{"n_experts": 64, "experts_per_token": 4, "routed_scale": 4.0, "router_z_loss": 0.001, "vocab_size": 30287, "norm_eps": 1e-05}
Below are experts of layer 4 (counted from 0) of a mixture-of-experts language model. Rows are named router (the router's row for the expert), gate (a neuron's input weights, with its number), up (a neuron's input weights, with its number) and show model dimensions 168-223. Each number is 128 + 24 x the weight over its row's rms, rounded and kept within 0 to 255.
After each expert's rows: a language model's description of what the expert responds to; "mostly gets" lists some tokens that are sent to it at least half of the time. This comes from a sample of Wikipedia text that the model never trained on.

# expert 57
router [108 167 109  94 133 139 129 120 151 133 147 169 150 113 140 119 120 143 148 135 157  97 126 115 146 129  87 151 103 139 130 146  85 134 162  79 121 112  82 110 101  90  89 189 115 123 120 122 125 117 175 143 102 159 126 122]
gate0 [133  73 171 136 122 136 149  86  96 154 176 153 101 157 121 116 130 120 114 132 125 109  79 122 128 141 152 174 151 134 126 143 121 110  86 118 140 125 132 160 118 142  90 105 129 136 134 118 131 128 168 110 115 167 131 145]
up0 [161  96 136  96 162  69 154 110 137  94  97 177  93 139 107 144 141 121 122 113 106 123 155  96 107 139  96 111 155 141 135 130 108  97 121 104 103  89 122 127  89  99 129 100 138  92 137 144 104 126 132 143 145 132 113 101]
It responds to: Field names at line start in infobox lists after a dash, such as Born, Website, Draft, Location, Time zone, Subject.
mostly gets: "See", "°W", " Coordinates", " Website", " Born", " Genus"

# expert 6
router [ 99 158 130 104 138 164 121 116 149 142 146 133 164 113 121 116  95 123 123 134 156 111 146  82 138 123  77 108 121 136 102 109 128 156 134 111 113 107 107 167 129 116  71 159  90 139 124 144 147 121 132 126 116 138  93 133]
gate0 [124 120 142 118 167 103 144  86 165 120 129 108 111  91 133 129 119 139 140 109 157 142 134  75 123 101 131 128 103 125  96 119 127  90 173 114 139  79 139 134 110 139 108  82 112 137 123 162  79 131  79 131 127 152 129 150]
up0 [143 124 109 150 141 132 156 111 179 128 134 117 138 114 159 113 151 101 117 133  93 105 116 158 132 140 103 146 110 147 112 105 111 125  88  93 151 127 129 119 126 120 151 147 101 115 152 116 146 129 128 136 122 117 146 134]
It responds to: Line breaks and the hyphen or pipe that opens a new list item or table row, as in infobox-style lists like "- Born:", "- Genre:".
mostly gets: "\n", ")\n", ".\n", ";\n", "\"\n", "'\n"

# expert 29
router [128 130 150 154 125 138 164 135 164 149 149 153 156 138 147 116 138 151  91 180 141  77 114 115 161  98 133 147 145 143 116 115  95 141 141  86 150  95 105 140 164 118 124 147 107 143 117 132 169  95 114 184 113 158 143 125]
gate0 [143 116 121 108 208  76  85 117 128 111 104 119 156 129 166 159 125 153 160 160 138 149 157 153  98 150  94 169  93 130 132 114 148  81 128 132 133 159 109 103 148  72 114 133  95 149 121 110 176 188 102 116 137 106 112 183]
up0 [102 164 141 148 113 132 119 144  82 127  91 147 114 146  91 124 171 132 122  99 158  98 119 139 138  96 169 118 133 120 123 139  93 178 147 106 146 116  74 104  94 161  85 112 116 154 128  98  89 117 119 154 123 133 126 106]
It responds to: Word pieces inside Indian, Asian and other non-English personal names, mostly in sports tables, such as Gan-jawala, Ram, Bh, Jak-upovic.
mostly gets: " Li", " Bh", " Ham", " Ram", " Tak", " Kam"

# expert 63
router [149 121 138 121 159 118 155 110 164 138 128 139 146 142 148 107 123 144  95 123 171 108 149 100 137 113 106 149  96 151 114 102  64 138 138  98 132 118  96 120 142 118  97 178 107 157 140 138 130  87 141 115 133 172 114 118]
gate0 [ 77 120 179 158 123 106 140 141 148 152 140 136 120 148 131  98 153 126 142 130 150 133 136 108 139 123 190 124 111 128  96 140 116 120  78  85 130 134 152 190 155 165  81 117 114 155 132 140 131 147 128  77 158 103 125 168]
up0 [139 129 133 148 110 121 110 104 129 141 143  87 111 129 105 140  86 107 143  91 115 112 115 173 133 138 152  83 177 142 111 115 171 121 137 129 132 182 132 133 150 156 129 122 104 137 147 141 133 128 158 137 131 112 139 179]
It responds to: Words in image captions like Hall in 2023, and infobox labels such as Born, Died, Coordinates, Elevation, Species.
mostly gets: " Website", " Born", " Coordinates", " Phylum", "Scientific", " Died"

# expert 35
router [168 119 151 121 159 109 165 111 118 137 126 154 137 139 154 114  96 152  86 171 153 102 124  95 144 108  98 167 150 159 128 112  81 146 181  89 152 131 104 131 143  99 107 114 144 144 129 153 155  92 117 155 109 155 120 117]
gate0 [173  75 152 141 165 151 148 138 118 139 141 132  83  88  88 145 103 157 100 128 124 124 146  68 157 159 103 161 162 156  69 126 109 111 110 144 123 142 104 115 135 113  98 131 131 142 151 135 196 105 146 187 131 109  97 120]
up0 [147 100 126 123 131 137 115 131 141 117 118 124 134 155  95 107 104 114 134 164 177 101 135  92 130 134 127 140 143  96  85 148  74 126  75 115 165 117 128  97 111 173  63 132 140  64 116  98 168  79 153  78 113 180  82 114]
It responds to: English given names and the first pieces of surnames in running text and tables, such as Chris, Michael, Mac-nee, D-irda.
mostly gets: " Chris", " Michael", " Jr", " Robert", " Steve", " Frank"

# expert 52
router [141 120 167 106 132 157 143 104 163 145 127 153 169 112 159 119 124 119 125 145 154 129 193 106 143 103 104 121  96 164  75 146  90 141 137 121 125 150 111 151 131 133  99 147 111 143 119 140 167  97 131 158 129 161  83 111]
gate0 [136 166  83  95 180 136 125 195 172 151 135 112 131 101 117  82 129 103 134 164  87 143 170 162 138 137 159 111 119 121 132 104 175 160 124 150 131 123 139 159 173 166  99 145 115 129  89 130  95 133 128 144  94 132 123 141]
up0 [ 95  78 153 120  80 125 175 124  58  95  96 109 125 124 157  98 118 137 166 147 128 159  76 153 102 139 129  79 145 112 150 136 151 131 133 121 102 111 127 136 156 113 155 137 109  88 105 132 104 135 108 129  82 117 141 100]
It responds to: Pipe separators between cells in tables of results, standings and statistics, often following a number, e.g. 38 | 7th.
mostly gets: " |", "|", " —;", "°N", "″N", " –;"

# expert 11
router [127 148 142 119 174  97 157 114 152 162 164 158 185 114 156  83 116 129 129 153 153 102 152 101 165 106  83 142 105 156 115 125 102 129 144 112 142 104 127 145 110 119  88 150 152 115 121 162 142 119 150 158 123 148 124 139]
gate0 [144 137  91 134 149 137 125  75 124 162 128 130 167 153 153 117  78 117 111 117 156 114 140 152 122  90 153 137 101 114 140 114 131 129 117 130 119 126 158 178 123 108 140 120 116 135 111  79 146 172 118 131 156 149 117  91]
up0 [127 141 131 129  74 150 105 135 130 148 165 123  97 117  94 103 135 136 127 141 139 172 153 128 122 100 127 137 101 158 157 151 168 155 129 133 121 113  95 156 181 106 157 100 144  94 146 108 112 165 163 140 140 104 100 111]
It responds to: Final tokens that complete a name, place or number before a comma or pipe, such as Rovers, Road, Smith, -bury, table digits.
mostly gets: "bury", " Smith", " Wilson", " Miller", " hp", " Khan"

# expert 25
router [ 97 156 150 126 145 111 135 116 135 131 166 145 132 144 157  88 115 142 128 123 156 122 114 136 177 100  92 142 124 156 125 117 115 130 140 107 149 103  88 178 152 102 121 128 127 129 104 142 134 115 123 137 123 138 133 124]
gate0 [138 103 115 188 124 152 131 117 126 133 119 127 137 101 111  90 120 115 101 102 143 116 119  80 108 117 111 139 147 142 107 144 158 101 115 161 142 134 122 118 118 126 123 121 130  79 166 113 158 118 130 160 171 148 138 128]
up0 [111 145 135 107 132 115 134 170 131 108 140  94 116 104 179 137 139 142 145 148 141 153 123 111 150 163  47 129 153 117 135 106 116 155 142 102 147 164 140 102  96 131 138 122  69 115 106 158 122 124 127 119 116 127 116 113]
It responds to: Opening parentheses, quotation marks and brackets, mostly before dates, authorities or conversions in taxonomy, weather tables and bios, plus first capital letters.
mostly gets: " (", "(", " \"", " =\n\n", " '", " ["

# expert 40
router [143 162 145 124 151  91 158  97 146 162 133 144 119 105 155 113  93 144 150 153 159 134 104 100 139 123  95 124 109 141 105  96 125 157 107  75 164 116 103 170 139 120  88 129 146 128 137 113 139 116 134 149 149 164 160 151]
gate0 [115 128 100 121 109  99 144 127 143 110 142 113 126 150 156 115 156 157 100 126  84 140 153 116 119 129  73 138 146 126 180 134 108 118 135 137 145 177 150 105 157 146 130 135 139 113 154 120 132 118 114  94 135 151  82 132]
up0 [118 114 132 127 101 147  69 190 172 105 136 151  86 156 123 125 124 114  82 146 120 122 108 143 104 139 137 120 139 126 104 142 112 178 121 149 153 107 136 108  97  97  65 136 126 136 163 143 149  98 102 135 163 141 127 127]
It responds to: Coordinators and linkers joining phrases or clauses, mostly and, also or, but, while, than, including, as in between 1976 and 1979.
mostly gets: " and", " or", " &", " but", " than", " including"

# expert 38
router [132 179 159 148 143 104 121  81 131 158 141 168 144 101 180 113  86 144 112 138 163  68 130 121 164 131 114 169 112 165  96 109 111 132 117 121 120 103 126 164 152 150  85 150 105 109 108 153 141  75 141 142 116 138 140 104]
gate0 [154 141 119 125 175  86 133 142 149 169 132 130 134 109 153 154 135 156  89 137  91  81 153 134 116 135 112 163 136 111  91 118 117 130 169 129 133 134 140 112 153 116 161 190 131 135  84 131 109 113 116 145 107 132 105  93]
up0 [138 126 132  94 111 126 120 127 103 100  92 138 107 100 145  84 142 128 140  94 115  82 160 150 122 129 156 136 133 156  71  77 104 118 162 115 141 147 121 150 151  65 144 161 135 162 134 116 113 137 133 122 140 139 110  88]
It responds to: En dashes, hyphens and slashes between numbers in scores, year ranges and ISBNs, plus ^{ and _{ markup, e.g. 7–6^{(7–5)}.
mostly gets: "–", "/", " +", "+", "^{", "_{"

# expert 33
router [110 110 166 124 175 108 159 118 145 160 136 139 165 114 147  97 122 135  96 163 149  96 162 100 142 132  98 129 121 154 112 129  86 118 158  96 141 119 126 174 144 132  84 146 139 135 125 132 149  91 145 152 118 151 129 139]
gate0 [134  95 151 155  86 161  92  87 138 119 160 154 128 109 112 113 153 152 146 135 155 103 168 150  98 115 116 111 137 114 135 128 155 127 153 120  86 116  99 154 132 110 154 135 131 146 132 138 128 102 107 107 119 106 128 137]
up0 [129 141 132 141 154 134 144 147 121 110 113 107 116 173  64 115 143 120 101 131 164 107 147 155 128 139 146 139 116 165 121 161 132 126 151 125 138 156 124  95  85 109  94 135 111 129 160 139 162 157 159 116 110 129 151 119]
It responds to: Common function words (the, of, in, that, such, latter, former) in prose, and leading digits of percentages and coordinates.
mostly gets: " latter", " such", " former", " Coordinates", "]", " created"

# expert 14
router [106 159 153 128 182 128 155 110  96 165 137 165 151 118 137 136 134 144 118 169 142 135 122  80 131 142 112 143  87 126 100 124  88 107 120  71 126  96 144 166 152 117 108 132 141 132 132 155 131 124 164 170 109 124 130 159]
gate0 [120 164 157  74 117 138 129  95 114 151 168 100 187 146 124 103  82 114 105 135 109 123 105 134 108 121 115  76 128 126 136 156 154 115 145 128  84 131 145 121 152 161 100 151 137 177 130 141  87 133 118 133 131 137 146 138]
up0 [132 120 119 131  73 157 169  88 134 115 123 130 147 125 118 137 122 108 162 147 133 135 139  79 122 122  84 117 115 125 127 113 108 115 157 105 118  82 169 154 105 173 165 140  92 137  88 118 125 133 111  95 124 161 124 141]
It responds to: Adverbs, negation and adjective or verb pieces in running prose, such as not, often, very, similar, tailored, urgent.
mostly gets: " often", " very", " not", " similar", " success", " even"

# expert 4
router [166 144 138 130 158 107 157  81 139 150 147 160 162 115 151 104  95 130 109 143 138 130 122  84 136 122  89 144  88 150  98  97 101 142 117 100 130  99 127 181 152 135 107 143 129 113 114 153 151 133 119 140 158 144 141 156]
gate0 [125 106 108 117 132 146 112 118 137  83 110 120 141 127 144 134 123 132 154 188 105 103 108 116 119 139 178 104 127 104 117 141 158 106 126 122 115 103 100 123 145 116 147 116 142 164 126 145 139 129 106 169 137 121 133  86]
up0 [104  50 109 124 144 117 115 108 118 176 158 126 136 137 149 125 132 119 130 112 111 118 102 118 144 156  98 139 165 112 125 113 152 163 112 112 119 143 106 143 149 153 136 106 142 120 145 150 111 177  99 107 171 128 165 142]
It responds to: Commas and comma-fused punctuation after titles, dates, clauses and citations, e.g. "Powder", | July 14, 1999 | Harper Collins, 2011.
mostly gets: ",", "),", "',", "\",", ".\"", "\""

# expert 60
router [140 155 114 120 154  78 134 127 133 144 117 127 151 116 114  94 112 116 128 143 152  91 136 120 153 127  82 126  94 141 106 121  93 137 138 112 152  98 116 136 124 117  96 133 132 160 108 157 152 152 141 184 132 141 107 136]
gate0 [109  91 121 148 116 162 155 109 128  91 165 174 124 154 137  57 154 157 138 116 151 118 121 155 113 115 176 150 134  97 116 146 166 103 121 140 170 151 115 108  68  95  99  64 151  77 107  89 167 136 144 127 143 136 133 157]
up0 [108 191 149 149 134  71 124 159 133 116 152 163 113 102 126 140 121 120 129 166 173 123 119 132 140 165 126 101 114 129 163 152 106 106 122 149 126  95 107 136 113 102  91 179  55  78 149 109  74 112  98 130 142 131  90 135]
It responds to: Word-final suffix pieces, mostly plural and nominal endings completing a noun, such as -ments, -uations, -ers, -ings, -ies.
mostly gets: "ers", "ation", "ts", "ons", "ings", "ions"

# expert 45
router [155 136 122 129 131 142 152 110 163 172 152 132 163 115 128 126 127 165 107 170 180  78 133 120 153 138 128 145 126 148  99 119  91 139 170 105 172 134 107 140 121 126 106 152 119 132 111 152 165  68 123 160  99 151 131 122]
gate0 [136 138 165 129 145 158 133 167 140 115 143  73 127  97 134 130 119 119 173 114 155 170 166 150 148 165 128 114 107 109 118 161 172 125 121 142 108 129 161 132 172  97 116 139 190 129 135 123  95 112 161 105 124 139 118 150]
up0 [100 114 176 144 136 129 118 146 164 107 105 153 151 104 127 107 108 161 162 112 143 145 111 141 118 134 128 120 160 111 161 216 129  95 145 146  56 124 140  83 126 120  83 144 124 109 119 120 141 106 120  56 172 115 106 127]
It responds to: Club names and country codes in sports results and rosters, e.g. ENG, ITA, Aston Villa, Peterborough United, player first names.
mostly gets: " ENG", " ITA", " IND", " AUS", " GF", " GD"